config.yaml
n_layer: 9
d_model: 192
n_experts: 64
experts_per_token: 2
d_expert: 160
d_shared_expert: 0
activation: "swiglu"
moe_layers: [1, 2, 3, 4, 5, 6, 7, 8]
router_score: "softmax"
normalize_top_k: true
routed_scale: 1.41
balance_loss: 0.000311
balance_bias: true
init_std_router: 0.0226
lr_router: 0.00117
vocab_size: 32768
norm: "rmsnorm"
norm_eps: 1e-06
tie_embeddings: "early"
optimizer: "soap_variant"
lr: 0.00438
beta1: 0.95
beta2: 0.98
batch_tokens: [65536, 131072, 262144]
seq_len: 512
train_tokens: 622700000
steps: 4148
dataset: "wikipedia_en"
Below are experts of layer 3 (counted from 0) of a mixture-of-experts language model. Rows are named router (the router's row for the expert), gate (a neuron's input weights, with its number), up (a neuron's input weights, with its number), down (a neuron's output weights, with its number) and show model dimensions 48-95. Each number is 128 + 24 x the weight over its row's rms, rounded and kept within 0 to 255. Numbers have three digits each.
After each expert's rows: "mostly gets" lists some tokens that are sent to it at least half of the time; "comes after" lists some tokens at least twice as common just before its tokens as in all text. This comes from a sample of Wikipedia text that the model never trained on. Tokens count by the router's weight.

# expert 21
router:151101180138130142119141154090082105132184102112149143161105124101122165177115139122156110096121111117188126131179106137164093102112151095131111
gate0:133119150112168124132138142129110128121133116102138134134132128091117107091135084152148142107142126104118129120145074119104142153131132102094130
up0:090120133102158120120106139144117137126115120159111127128124145140093070083130088122152123087102090111123133113115095172101129162091106146113123
down0:102177118121135117135124079116120090162129131115137117156100151159135129119122114129151116122112100123118095125084137114136114119091159107130123
mostly gets: " David", " John", " William", " Robert", " James", " Peter"
comes after: " |", "-", ",", " by", ":", " and"

# expert 3
router:147117163131140126109126110168164165102151130134097140143102140137113143107103145138128154135104170127125167144175097144126121092134108153116129
gate0:135115129163091135112132111144118112096163160095129164120156150129124130170088138096126136128121141101100100117123116120115141168129134132120130
up0:109104123134106148130117119137127134115106115122110122120120151120125143140140130100140123123136157137092171154088086106117107116109132112170176
down0:158164099158151131144131130129120096116144144151152136120104100138129101159127119107126129094152111125155116144152119182141146183099171096089131
mostly gets: " two", " three", " all", " four", " both", " some"
comes after: " of", " one", " with", " and", " number", " for"

# expert 10
router:138106138107110095106147118147175081136094095158098115120127133143120159114095122129098112133107171133146152124158128118128118101156114143106152
gate0:132117120140153139137171094125130145148146125138113161121111179098107121160133158068081157151122142137128100137114090147152093120135123082153136
up0:139125112097146167117133112103148136167152091130141112113106127132097105108128143139139141123116133141086123122131099131144075074161126126158159
down0:125166120130117093121108107164151109123115145129137136117116133086115117142112134135132122108101129121149115094168073132125148104100085118137125
mostly gets: " the", "The", " The", "the"
comes after: " in", " of", " to", " at", " on", " for"

# expert 17
router:131135157145115112153153154105163146089093139151152116125160120134155095107130127164124103142174086115155128152132174172121109105087151134116143
gate0:109107150143127152121144123124173120104091102130120129122123106128137111103129106119133146123113147129119140170116114130149064172122157104093145
up0:106135098120078136155141161126072132166127166092129161122118152131117150145138088101154125104132102159095122080130145130122185074110140125097150
down0:119101152106135134131163092108110171136082146136126094115162137153087148111112132141110152105131136098086166114149140122116142141135130092152094
mostly gets: " JPL", " ", "|---|---|---|---|---|---|", " Votes", " Coordinates", " Apps"
comes after: " |", "|", ";", " 0", " ·", "=="

# expert 41
router:158127096113140089103143124123175121143134102111164114164125101124140111104074117119108131136154127126093119126146130118101113114065108181137105
gate0:097121110130109143157143127174127139102127138148150150130115140151118091118111103169121123105159144115107137151129121178138139150158152154128153
up0:133156094160106175116127151101157136149094127100112131150117142118149106126128142134131104122075089155133157122128131124157109131154097089112137
down0:102152114168165164117132171086140115152166147134134132119099160121089105146097120137145116121135138132143144146137096158129150090160109100141148
mostly gets: " music", " water", " media", " data", " metal", " income"
comes after: " of", " and", "==", " for", " in", " other"

# expert 53
router:141152125191155120150080118171152129138115101113124085175104130127075180112106158138146142139125096176113111129132088101109081123109091125101097
gate0:111132157098111130163123133169101154101161117102134093163137143131149165168077113166154125143148160137171108108112136126121100114120138082105150
up0:138135113175135142092094117097158115125109121165123120102097103151103091097161155097089131127064085128124135174085118130159130139131145160120139
down0:102142119160113146136066121143125121156140167120139143149156120178128090097160114177147150135141148114121120147121123129170105159132139127120106
mostly gets: " family", " city", " group", " government", " area", " band"
comes after: " the", " a", " The", "'s", "The", " his"

# expert 44
router:131124108111097147088159084158114149128097103108144130106083101196093119107100088115118148143149109154124123156117126156138158117135159100120090
gate0:113106149071138137113156109108142126114080135125146142135152133173146137149146144152138097100137118133142139125136165197088137144132149117170078
up0:158081144082157151123156139109167115125154110142147153141169125203166136132131119158166100103112154129132108159111108177097124141130155084158087
down0:149129109188138119065128148159108113150188156126116149103158111148150128124102061179143129109139117077109145098126126127114153084077137116112119
mostly gets: " 35", " 36", " 28", " 33", " 45", " 29"
comes after: " |", "|", ";", ":", "N", " ("

# expert 31
router:113112119150087160134163121106140132118120105149124121131108107137163112072110094126142097128074102105147107114099114121121143102151109139105093
gate0:100139111102148110116140117132133142147127105097127140142117145135159154146135136123138112108089089139151179130163162148099092127169102149077106
up0:119108146158126162118117154114079114182129113139141105114150109128127123155079120142108189141137111114144131131134106119143146112064138111140164
down0:121133096106113179141109096112129151131121113142108116122137132092098105136152149132116127139159145172167131135121111112146103125108128098104139
mostly gets: " ·", " $", " JPL", " MPC", " EC", " SR"
comes after: " |", "|", ";", " (", " /", " MPC"

# expert 7
router:084134134148116131082128207143117140092122121137113099113127118149098083158151110150104147140107104108118123163119097115115145110168115155142150
gate0:184089136113128134135109109140114196142173118112145141123098116147151117106123117093129139145117129174118117096132108107169116105070113091125186
up0:138145123121127110158119072115125098124102103150105132145128103191116123161149109122137126121097086137149066157089150092102145098124146105116114
down0:133130154132113158170137172168156079140150135110127133165123130150146068079143132116127159091116139165170094152154085131095146127123087146123130
mostly gets: " but", " until", " However", " due", " before", " even"
comes after: ",", " as", " was", " years", " but", " did"

# expert 37
router:156085140085133126132145104108161143083109163140138122157117154141140124147114102111107136098137076108098132134096108144152143181142115168160118
gate0:144119149077118112093121110145094134105153164127129123145104140095094141129200138114154152120128123133111124129116107156145109149150114139159103
up0:134142115146134152164125120153143132113100105152146120095141118171124118111072098123115154121160142145162149154127123114126147114100191095090153
down0:115082137099120103100140162085117151103152147115097101112099117123097120067177155163112154156118063111132165103146100091127127105165119120110120
mostly gets: " November", " July", " September", " October", " April", " December"
comes after: " in", " (", ",", "|", "In", " In"

# expert 18
router:140166127099134111116165118096133134144151185163107084129155125102167119146138114102122116126114109074167083099130166136156139139105135138115141
gate0:109124120116127154135137135160093108118162120176120159084132100134121115093142096109145112114107140070127126141170127116159137147124137116092138
up0:116142117156150140123156114157098091100151124151114150107114086097128112094159113108148126071126129086110083145133135131150154145153160124102127
down0:136119117140165134123155108148116114107125095121111131140117137114131096126123108134141085104145086139107083135110136105107099156113090159148128
mostly gets: "T", "U", "J", "K", "G", "L"
comes after: " (", "–", " \"", "-", "″", "/"

# expert 5
router:133122105084104154141096129114095158106132157087101154150106110148145144164133111152115165093114165102149102132149158098143129088134170113136185
gate0:132143127138130160135121178133113126113105138122142097150118078133127130133121130155163097188139107130141140146164095131142195173153146079149131
up0:101103132112146142139105158106108142079121151120138079132085092099128158125150124108155118176105182162093112111136153137099165151131142114127116
down0:103152126110120143105098158102113144107138098106108084121165162127131141132104130144163110142178134133094168115127160127090128120134095111078122
mostly gets: ":", " :", "):", " Coordinates", " Genus", " Phylum"
comes after: "-", " Born", " •", " by", " Coordinates", " Total"

# expert 15
router:104172108138113156130151164131170147090136146129135154146140076099146138103150106148103155133146142153103143146103129162092145115155092153107116
gate0:128103150157115132135132131115165072084101106124161139081142091099140160163159128137070146145129146105171119129088144112121153136124112085154109
up0:116150125100116112128139150144127171138126144156091146192149166123169128132113122114126075152112122178090134111108087154152143153107137109096137
down0:145109131099188064080113120141142149146109108132136099168107143129170135097115127108177125161142106130117132115145113101117110140132108081155111
mostly gets: " football", " Cup", " Championship", " league", " tournament", " League"
comes after: " the", "–", " first", " World", "'s", " a"

# expert 11
router:107131143116129108141117156126119088135147082117118161113154177169149082143142129129171141151105182103147153123139136133107175093080146104133114
gate0:083163149148110112149125163103100102150140103142131121127098146129161119113118129143114119089096144166152139134119129143138187085115118142191144
up0:131138178107124103169144105082145124144097110084169131140108139107143093126146154161123104125102112097125121112083125133122091143087097114149127
down0:103101107175114137157111134148157159092116149119135073143084129149114166101171145114148153114082112169160151116138113099131131155184148122118093
mostly gets: " as", " being", " including", " originally", " become", " be"
comes after: ",", " as", " is", " known", " such", " was"

# expert 25
router:104164132170147079176132111175101126125079137122128092143160128125110086139139160118120118082137134104141094147126109163177103164161156099136173
gate0:135145112139170135185133138174111128165136150118103128126121142146175120153158101117084113111113144183156112139120104113180125154146088132114116
up0:172134083111125136145076134154132110140119151113085138133147140143150129124131128142134108111119150134113140151098085154128163128155080144126131
down0:120142139115138137080117109132157146130123145119140164102156118117136065112092138149123056126143158147100147136133125136078111139112141150068100
mostly gets: "w", "c", "p", "b", "r", "v"
comes after: "-", " \"", " (", "/", "(", " O"

# expert 42
router:125107119177153115100169136165156126145134073096159147151142153115097138148135112156125137141103138114156113107156174070151098097127161161091177
gate0:141118110142139105164128165156159138115166124103118107119149136136099124112120124130089112099100093110136121129161094137145066127115134141095127
up0:088097116082151120140124143122147128123162083111158131124121145119122091146108119126137109100090116129134082084172123131147140114098090139153139
down0:097114142101133118119142113114071122146078113091162112137122135112130120119117080127151146118116107135110137114072108108116119104120127078126131
mostly gets: " —;", " –;", "};", " |"
comes after: " ", " 0", " 1", ")", "%", " —"

# expert 27
router:120146112150181145128152172146138122118112119120127133116098159113135123122117158129104167156155112135147109155119121113115114118148174090130132
gate0:082152126162145152100109077119166132174101122123114112149108100126117164166096090178155116146121134128106116128123139141130117085101089135136105
up0:131115102174152165120109116118123144125094164130134153132118136159134106065129138131116137107158054110124121155115110092158157136128111108095155
down0:113134124163115094167097165149132117131122134101165153143148129125155126140163134126137128102133097173128108118106103144074158097101127120186131
mostly gets: " Sa", " Kal", " Ak", " Kar", " Ta", " Ke"
comes after: " |", ",", ":", "-", " of", " the"

# expert 47
router:164111100127131140108127103091105116145137157084152139147134159136113203149146146147146169104102154144115149093108136100196121099132128132128099
gate0:126148101133186131127146130109135129148145136129124074153117184092149096168101141134189141162139137140117157148134135078126152122149136063124107
up0:115173091135156150171131128106128164112135147113144065155083143112138123171089123137165169142170153116143135138119122144097138105135136073143086
down0:108132106140097162120156115119181119111127146146128127112108143113137104139114105162147142168120126142159136153126128121133114164158161124079111
mostly gets: " of", " entire", " Of"
comes after: " of", " part", " member", " University", " end", " one"

# expert 4
router:134164120073106111108144098161151160086125159128122165119095126124122134106072169103122103129127100141114149108112127160092071098110184148097138
gate0:118120137118125111138118147143136114119148165111113190143095149141118152115122130138114124149100166123105108134083159113070128135154141140097105
up0:136105118143145103145123148143140137108121163116114172113135101103128118126117102150143158097109165130109129123078161144066142119152108111073094
down0:128130144146161103127118103116145140100123094121110111127070140104108107122170121124068136178144107069141113090131129180162168122139101113111117
mostly gets: " he", " He", " which", " who", " it", " this"
comes after: ".", ",", " that", " where", " when", " \""

# expert 29
router:157148140101086132158120118101137153107109104174111149117094153143136091124095173103096142123102136165125135133172148140130089153127149170124112
gate0:125109105129138168143111132106125145148106106092108184097186158101115139152154167125129136134156092146131108135150133107095120104113155147062113
up0:124131099109113147153087151105119105103172155098078149123125095136131115177158130104064143132114143115119142122179108121088128087137140112140148
down0:139137155090115102139116122152150125125117129155090126128116060159108115136139142120115114121128126129133134098167082181125139114082082123154152
mostly gets: " \"", " '", "|---|---|---|---|", " “", "|---|---|---|---|---|", " (\""
comes after: " |", ".", "\n", ":", "==", " =="

# expert 1
router:125128124108120176133144111145127101082134140127100114140171099165111115170140087116117169138108125130119158101181135144091148119083116116108141
gate0:126172087163112106165150130154128084102152120157094111125151148105090131125144128127061138172111137141108110140145076163132130092153109128130157
up0:117139122103110137097107150092106157126129154100146123119140130171173100149095118134184108111131093105115089114113155106150136139137154155114098
down0:104159139151137167146099182130134162118092123113153119170149118164129116134154112133107134114126133122131108130122121125154105107132108150115156
mostly gets: " years", " album", " year", " season", " film", " day"
comes after: " the", " his", " a", "'s", " The", " first"